config.toml
normalize_top_k = true
routed_scale = 1.0
balance_loss = 0.00313
Below are experts of layer 6 (counted from 0) of a mixture-of-experts language model. Rows are named router (the router's row for the expert) and show model dimensions 0-159. Each number is 200 + 30 x the weight over its row's rms, rounded and kept within 0 to 999.
Before each expert's rows: "gets" lists some tokens that make up at least twice as much of what it gets as of all text. This comes from a sample of Wikipedia text that the model never trained on. Tokens count by the router's weight.

# expert 0
gets: " of", " in", " to", ",", " was", " for"
router,215,203,199,200,218,223,187,227,194,171,194,210,211,187,222,226,205,211,174,208,217,169,176,169,221,186,183,261,222,180,193,228,225,187,182,204,238,230,146,199,176,169,168,221,206,245,200,264,187,187,230,187,197,197,208,213,107,206,134,213,242,235,208,221,192,209,230,223,175,259,188,243,256,180,193,237,178,209,179,233,177,234,180,200,187,173,199,168,187,204,199,239,230,178,202,209,172,133,196,172,162,202,145,238,208,106,215,237,224,186,184,218,230,210,182,196,205,220,164,132,175,214,203,156,210,147,223,209,238,219,192,198,194,195,187,190,222,210,138,221,211,141,165,135,232,185,202,215,283,193,178,163,213,171,265,254,199,173,217,193

# expert 8
gets: " ", "1", "2", "0", "9", "3"
router,184,229,198,155,203,253,164,184,201,240,209,226,199,216,185,194,193,201,177,172,213,215,269,172,131,211,187,231,226,161,149,221,199,222,172,225,226,259,179,233,187,178,183,195,253,184,208,207,201,214,198,112,215,184,180,186,172,197,189,246,188,170,207,187,187,153,254,243,217,162,210,204,235,158,221,186,216,223,204,160,198,228,162,233,191,167,208,201,168,228,198,215,209,219,172,253,200,243,187,213,159,165,172,273,208,175,211,219,257,162,176,199,255,262,214,201,175,150,154,170,184,192,210,210,206,215,253,194,211,295,218,211,171,208,223,162,177,208,183,244,226,242,207,227,173,168,173,205,217,199,207,150,148,209,185,222,240,224,209,220

# expert 15
gets: " the", " in", " of", ":", "0", " a"
router,238,247,222,202,229,182,203,207,166,232,205,255,220,259,185,209,248,196,193,215,247,160,226,211,223,172,147,235,181,183,182,151,265,169,199,214,173,204,185,241,187,159,232,167,191,189,187,288,174,218,218,156,209,228,169,131,178,233,173,170,165,199,194,235,204,213,252,236,157,181,207,192,241,175,183,183,181,177,203,211,173,189,203,189,167,224,149,199,200,254,173,249,241,175,179,195,165,244,209,193,225,183,144,213,253,133,191,190,215,154,220,228,221,178,203,226,229,177,194,196,182,196,233,170,187,202,216,214,227,311,199,201,222,181,216,216,208,204,197,215,184,244,196,191,220,259,198,207,198,177,219,169,183,193,242,211,179,194,223,251

# expert 17
gets: " |", ",", ".", "-", ":", " and"
router,222,213,214,223,191,201,189,238,194,178,205,225,248,240,157,186,169,156,256,184,212,213,205,210,155,207,163,214,197,185,188,164,195,146,141,187,226,206,161,143,128,190,160,140,182,192,216,189,237,172,163,176,183,160,167,193,140,252,207,199,159,170,205,216,127,199,215,189,196,273,238,198,232,181,149,186,217,197,219,242,208,185,213,192,179,204,213,223,203,228,163,180,198,202,200,180,220,237,179,204,203,158,213,193,237,160,142,208,234,161,212,216,267,214,231,175,204,200,183,203,216,219,227,184,218,217,165,236,221,198,204,174,190,220,129,201,201,225,236,241,180,257,180,219,212,224,168,230,253,172,170,152,177,148,238,234,223,166,174,170

# expert 21
gets: " ", " in", "|", "3", "4", "6"
router,183,194,159,177,238,208,221,190,186,169,198,214,183,196,234,212,187,182,144,171,212,251,189,244,106,196,173,235,216,186,171,245,235,162,221,262,200,194,149,198,214,170,205,152,234,174,175,159,215,192,156,121,203,252,178,220,168,272,176,213,195,170,220,211,170,170,223,211,201,154,197,170,208,172,167,231,219,183,181,242,200,233,155,202,217,292,160,212,182,232,125,217,232,205,227,175,149,165,197,217,211,201,190,233,219,221,219,192,218,189,169,217,246,198,199,174,217,186,171,221,174,209,227,202,186,203,167,215,195,215,199,208,212,213,183,181,181,180,214,244,168,240,193,184,246,195,227,214,201,217,224,135,173,252,175,275,204,215,197,199

# expert 28
gets: "\n", " of", " in", "-", " to", "|"
router,167,217,219,162,275,177,227,222,194,196,182,257,242,159,224,212,219,216,188,187,223,205,173,240,184,217,143,242,196,197,154,220,226,173,239,201,204,204,164,223,176,128,163,173,163,167,195,231,224,204,232,191,214,218,228,211,142,246,136,210,216,223,194,189,167,213,231,229,206,193,201,211,224,183,162,212,210,197,167,181,198,233,141,202,219,229,229,190,218,171,157,182,211,200,233,207,201,212,212,241,206,210,170,199,245,193,147,234,240,175,216,237,236,242,160,209,203,233,182,158,178,228,241,193,221,136,214,178,191,186,233,211,212,213,180,193,218,192,187,174,204,183,176,163,228,191,147,225,250,202,213,174,257,202,229,251,160,150,189,310

# expert 24
gets: "\n", ")", " by", "\"", " for", " from"
router,203,231,179,226,197,115,212,209,210,176,179,233,216,161,200,220,251,228,169,217,211,209,213,234,209,211,170,206,179,172,221,243,168,187,200,207,143,209,162,195,155,175,177,156,166,147,165,224,227,168,196,173,205,206,123,205,183,212,185,189,196,245,216,113,165,228,155,208,217,199,203,215,163,176,214,156,154,216,220,224,198,166,146,188,209,165,208,157,200,185,210,188,203,250,218,219,213,226,238,228,222,240,156,201,224,168,182,228,274,194,176,243,149,232,206,215,258,209,164,228,169,181,240,182,201,181,161,144,225,248,259,195,139,165,157,190,164,188,193,207,188,180,191,181,230,212,209,196,201,218,197,167,214,175,168,222,214,216,243,240

# expert 18
gets: " ", "1", "2", "0", " (", "9"
router,197,200,245,249,206,212,174,223,222,171,230,248,213,184,204,206,224,208,206,191,195,311,196,131,205,178,181,209,204,160,169,184,207,217,196,205,262,217,184,253,204,228,136,190,221,201,174,172,213,206,196,126,192,191,171,164,194,237,192,266,191,159,220,199,136,186,173,228,183,166,177,182,202,217,185,182,247,226,202,236,156,175,211,228,185,181,216,184,181,176,211,196,199,196,225,237,197,228,207,219,149,133,175,286,226,177,200,223,186,137,197,235,220,221,172,192,181,164,204,208,213,168,246,206,224,192,176,234,187,238,261,211,161,234,174,189,186,214,214,166,227,258,201,228,146,219,212,203,211,211,155,177,208,202,149,217,224,184,156,209

# expert 1
gets: "\n", " ", " (", ".", " \"", "=="
router,153,203,206,190,171,217,157,224,192,182,199,206,202,131,237,173,185,182,188,171,184,254,212,197,210,206,132,256,189,194,175,161,233,161,139,209,266,207,177,173,201,187,131,164,207,157,232,217,208,205,196,165,163,254,153,180,170,227,167,238,214,222,209,208,186,208,216,166,166,161,194,258,179,196,196,199,217,185,242,194,199,203,182,199,211,165,250,193,145,209,152,200,209,230,212,228,179,238,216,180,146,165,177,253,214,167,174,253,213,185,218,201,156,207,200,157,162,214,162,189,155,141,249,145,206,158,197,186,197,230,222,186,182,197,196,205,215,201,171,200,199,213,172,159,175,215,191,177,232,214,170,143,193,223,148,261,260,212,189,189

# expert 27
gets: "a", "4", "5", "i", "6", "3"
router,197,264,241,229,235,213,184,149,198,193,156,203,258,222,208,230,219,175,253,248,208,204,275,253,216,142,205,207,158,197,230,234,174,220,180,237,202,204,186,230,181,182,207,135,219,188,236,157,189,181,159,194,141,233,216,188,191,188,206,225,209,190,189,208,233,165,243,234,147,168,230,198,183,180,203,211,195,261,193,166,195,216,169,185,174,193,231,184,207,231,223,208,218,150,163,221,214,220,232,225,215,216,217,184,247,210,196,180,279,152,152,234,230,236,216,196,166,226,186,212,140,192,248,184,201,219,181,262,251,168,193,204,191,160,183,170,214,219,185,136,217,141,194,215,214,200,200,203,198,202,175,184,227,198,242,227,233,149,228,203

# expert 25
gets: " ", "1", "2", "0", "9", "3"
router,219,221,285,244,193,211,190,196,210,192,244,259,255,173,200,221,182,203,190,229,178,214,190,138,148,205,189,212,185,190,218,217,188,193,184,241,193,230,193,222,210,195,142,200,219,196,216,200,192,206,147,129,209,220,193,168,191,257,197,241,233,196,193,223,143,161,225,260,177,147,210,161,234,225,186,171,259,216,233,192,170,221,193,217,163,182,248,198,221,189,223,204,206,188,173,255,240,235,234,204,166,157,185,252,221,197,199,213,209,145,166,227,216,214,180,213,182,147,184,221,200,204,286,180,203,212,200,200,186,272,249,186,142,228,185,214,207,200,208,193,200,270,231,235,143,194,225,164,203,213,171,174,175,201,165,219,212,200,224,195

# expert 12
gets: " the", " a", " of", "s", " his", " to"
router,185,203,224,165,179,180,196,249,224,211,142,258,221,215,154,225,216,218,184,143,208,184,174,236,192,155,172,199,174,174,204,168,220,221,196,207,197,228,181,187,191,153,167,220,212,206,203,259,178,192,233,210,174,188,233,98,200,259,165,163,196,198,217,228,174,217,190,210,225,158,202,227,202,153,164,200,223,167,232,202,147,184,186,228,222,180,189,241,198,221,164,227,238,144,193,225,231,191,140,217,229,191,166,208,142,163,184,163,176,205,232,194,235,217,231,278,241,185,179,195,186,210,192,155,220,140,195,258,220,252,188,180,157,129,144,211,202,217,227,187,208,202,241,179,228,199,205,215,236,215,189,178,162,205,177,209,210,165,173,204

# expert 11
gets: " |", " the", "|", "-", ":", ";"
router,140,263,188,234,183,146,200,208,201,206,219,205,237,223,232,214,181,205,211,212,240,256,224,271,212,207,147,243,169,185,180,187,209,152,160,195,198,214,190,187,101,177,184,178,164,172,163,209,239,193,209,175,210,173,198,184,175,244,192,172,179,139,210,172,160,222,183,226,202,229,219,195,236,166,203,191,212,199,206,213,210,203,190,214,149,252,207,220,203,258,161,153,197,154,205,207,181,242,129,223,205,146,161,147,199,203,136,216,212,145,220,209,240,201,239,224,178,199,225,191,187,175,231,211,194,183,165,216,206,217,238,162,189,220,160,145,204,191,214,210,186,245,161,209,184,222,190,247,214,230,227,198,208,192,226,240,224,185,169,264

# expert 10
gets: " |", "0", "1", "9", "2", "8"
router,186,246,228,209,250,189,196,158,174,268,164,227,196,213,202,198,244,175,163,236,191,286,228,269,195,188,178,228,186,196,235,233,188,178,215,268,212,186,170,214,177,185,167,134,228,154,171,203,228,174,159,164,232,209,214,186,182,224,192,172,164,215,185,193,161,173,189,231,159,201,202,194,244,143,165,175,173,217,197,212,200,226,165,235,212,212,213,195,182,223,169,179,207,238,209,195,198,189,209,185,230,171,152,167,213,198,212,188,238,148,128,222,201,218,193,224,208,122,192,200,193,212,297,196,207,206,217,159,209,205,184,205,181,201,158,192,208,203,176,222,217,197,198,197,144,238,177,239,193,192,224,164,202,155,188,223,244,159,219,277

# expert 4
gets: " of", " in", " to", ".", " and", ","
router,206,183,228,169,191,203,204,239,209,169,196,241,231,225,237,194,162,214,185,196,256,202,169,198,210,213,155,215,218,198,176,224,210,193,191,215,225,236,159,224,207,186,153,189,223,236,232,233,197,167,219,195,192,226,174,207,120,205,138,197,216,236,208,194,144,205,220,236,149,233,214,222,221,190,158,196,177,183,195,199,189,205,190,202,203,189,198,201,134,219,169,210,235,172,178,218,152,115,221,145,102,199,135,231,220,113,194,220,204,176,185,208,243,247,179,195,171,228,165,160,195,220,198,167,193,150,207,194,233,243,184,207,183,208,191,139,222,188,215,226,222,189,191,166,224,159,172,213,263,186,197,171,218,209,244,225,145,175,174,172

# expert 23
gets: " the", " and", " |", " The", " a", ")"
router,186,222,199,213,224,193,151,215,199,209,228,218,206,190,206,179,191,214,234,206,234,218,280,244,135,230,175,214,179,192,192,214,169,211,118,211,232,259,177,194,167,192,228,183,198,171,173,190,186,173,223,178,136,215,160,210,204,169,170,176,177,226,220,260,185,170,178,228,203,190,234,242,179,168,181,218,245,215,190,221,204,180,208,188,184,281,213,208,216,272,186,269,198,243,256,205,201,214,137,133,149,173,176,180,188,224,177,190,178,177,215,213,188,260,218,226,223,226,185,179,169,194,237,206,199,200,158,260,172,211,188,205,174,204,152,206,186,221,218,189,206,290,240,179,244,169,187,208,235,177,229,196,173,205,211,225,186,173,195,191

# expert 2
gets: "\n", " |", " and", ",", ".", ")"
router,161,232,198,173,184,183,136,192,147,193,181,232,203,220,255,183,248,171,198,133,193,211,225,234,161,238,155,232,183,183,201,188,205,185,152,222,225,201,143,156,164,196,128,132,150,182,247,209,186,210,176,227,144,231,148,205,170,204,186,188,198,193,185,225,209,223,220,187,191,220,193,187,227,181,200,220,204,212,268,230,195,144,192,170,186,202,228,163,199,217,176,213,203,179,195,166,208,217,190,160,165,182,181,177,225,176,120,240,263,168,198,246,203,224,233,166,205,236,171,230,211,194,239,174,201,165,155,198,207,261,212,179,173,191,139,179,198,227,216,232,214,240,225,190,191,231,165,229,231,225,207,144,181,165,215,212,207,162,198,221

# expert 6
gets: " the", ",", "-", " a", "|", " The"
router,210,233,199,262,247,182,229,221,199,222,131,215,229,242,201,259,174,191,244,194,224,213,197,219,165,152,169,225,224,182,137,150,216,184,237,221,192,193,166,181,120,149,142,190,216,208,131,179,202,218,129,183,190,224,236,213,195,245,208,188,190,187,197,259,196,226,205,189,164,141,222,230,184,178,113,183,223,206,197,228,168,219,190,192,213,257,153,132,156,201,189,177,207,165,245,201,197,193,190,195,169,184,161,202,175,221,159,157,183,203,196,209,222,235,191,219,208,204,164,247,180,224,211,198,186,190,198,203,230,187,226,191,164,191,165,153,193,196,245,216,206,244,194,154,213,250,220,196,217,186,164,175,183,211,200,220,165,171,184,212

# expert 7
gets: " ", "1", "2", "0", "9", "3"
router,240,228,285,203,182,209,200,187,226,205,187,246,217,214,160,209,178,218,182,210,190,249,256,137,137,176,164,210,189,197,193,194,226,195,200,210,226,197,166,238,212,201,157,172,235,172,205,193,221,203,180,87,211,201,179,192,186,246,180,244,205,200,194,200,145,156,197,199,156,130,264,187,237,214,176,170,265,205,188,194,198,227,197,236,229,179,241,184,218,204,167,197,199,209,202,218,160,227,233,180,161,164,194,214,177,183,242,202,243,169,163,223,242,188,207,188,183,145,171,168,195,201,230,193,212,200,211,176,229,239,250,182,180,198,202,191,188,220,208,208,186,265,218,178,135,195,220,193,171,158,145,134,175,164,170,202,212,204,229,200

# expert 9
gets: ",", ".", ")", "ing", " that", "\""
router,229,215,217,222,216,206,187,222,185,205,224,205,242,195,171,232,157,147,223,233,233,168,239,184,248,194,182,251,228,186,189,229,188,177,156,204,222,234,154,170,155,160,205,179,275,234,176,232,184,211,167,187,184,169,208,182,142,280,170,192,268,210,224,184,205,195,233,158,172,244,212,190,225,210,216,170,195,214,213,224,194,211,214,159,138,209,240,192,163,231,200,188,228,159,166,206,212,185,200,168,194,205,178,215,210,116,190,187,291,195,222,217,176,226,208,175,198,244,140,228,169,223,190,113,227,176,203,241,207,206,207,210,223,197,182,224,201,236,203,216,217,144,180,178,176,144,202,190,241,188,167,172,163,212,233,219,206,210,213,190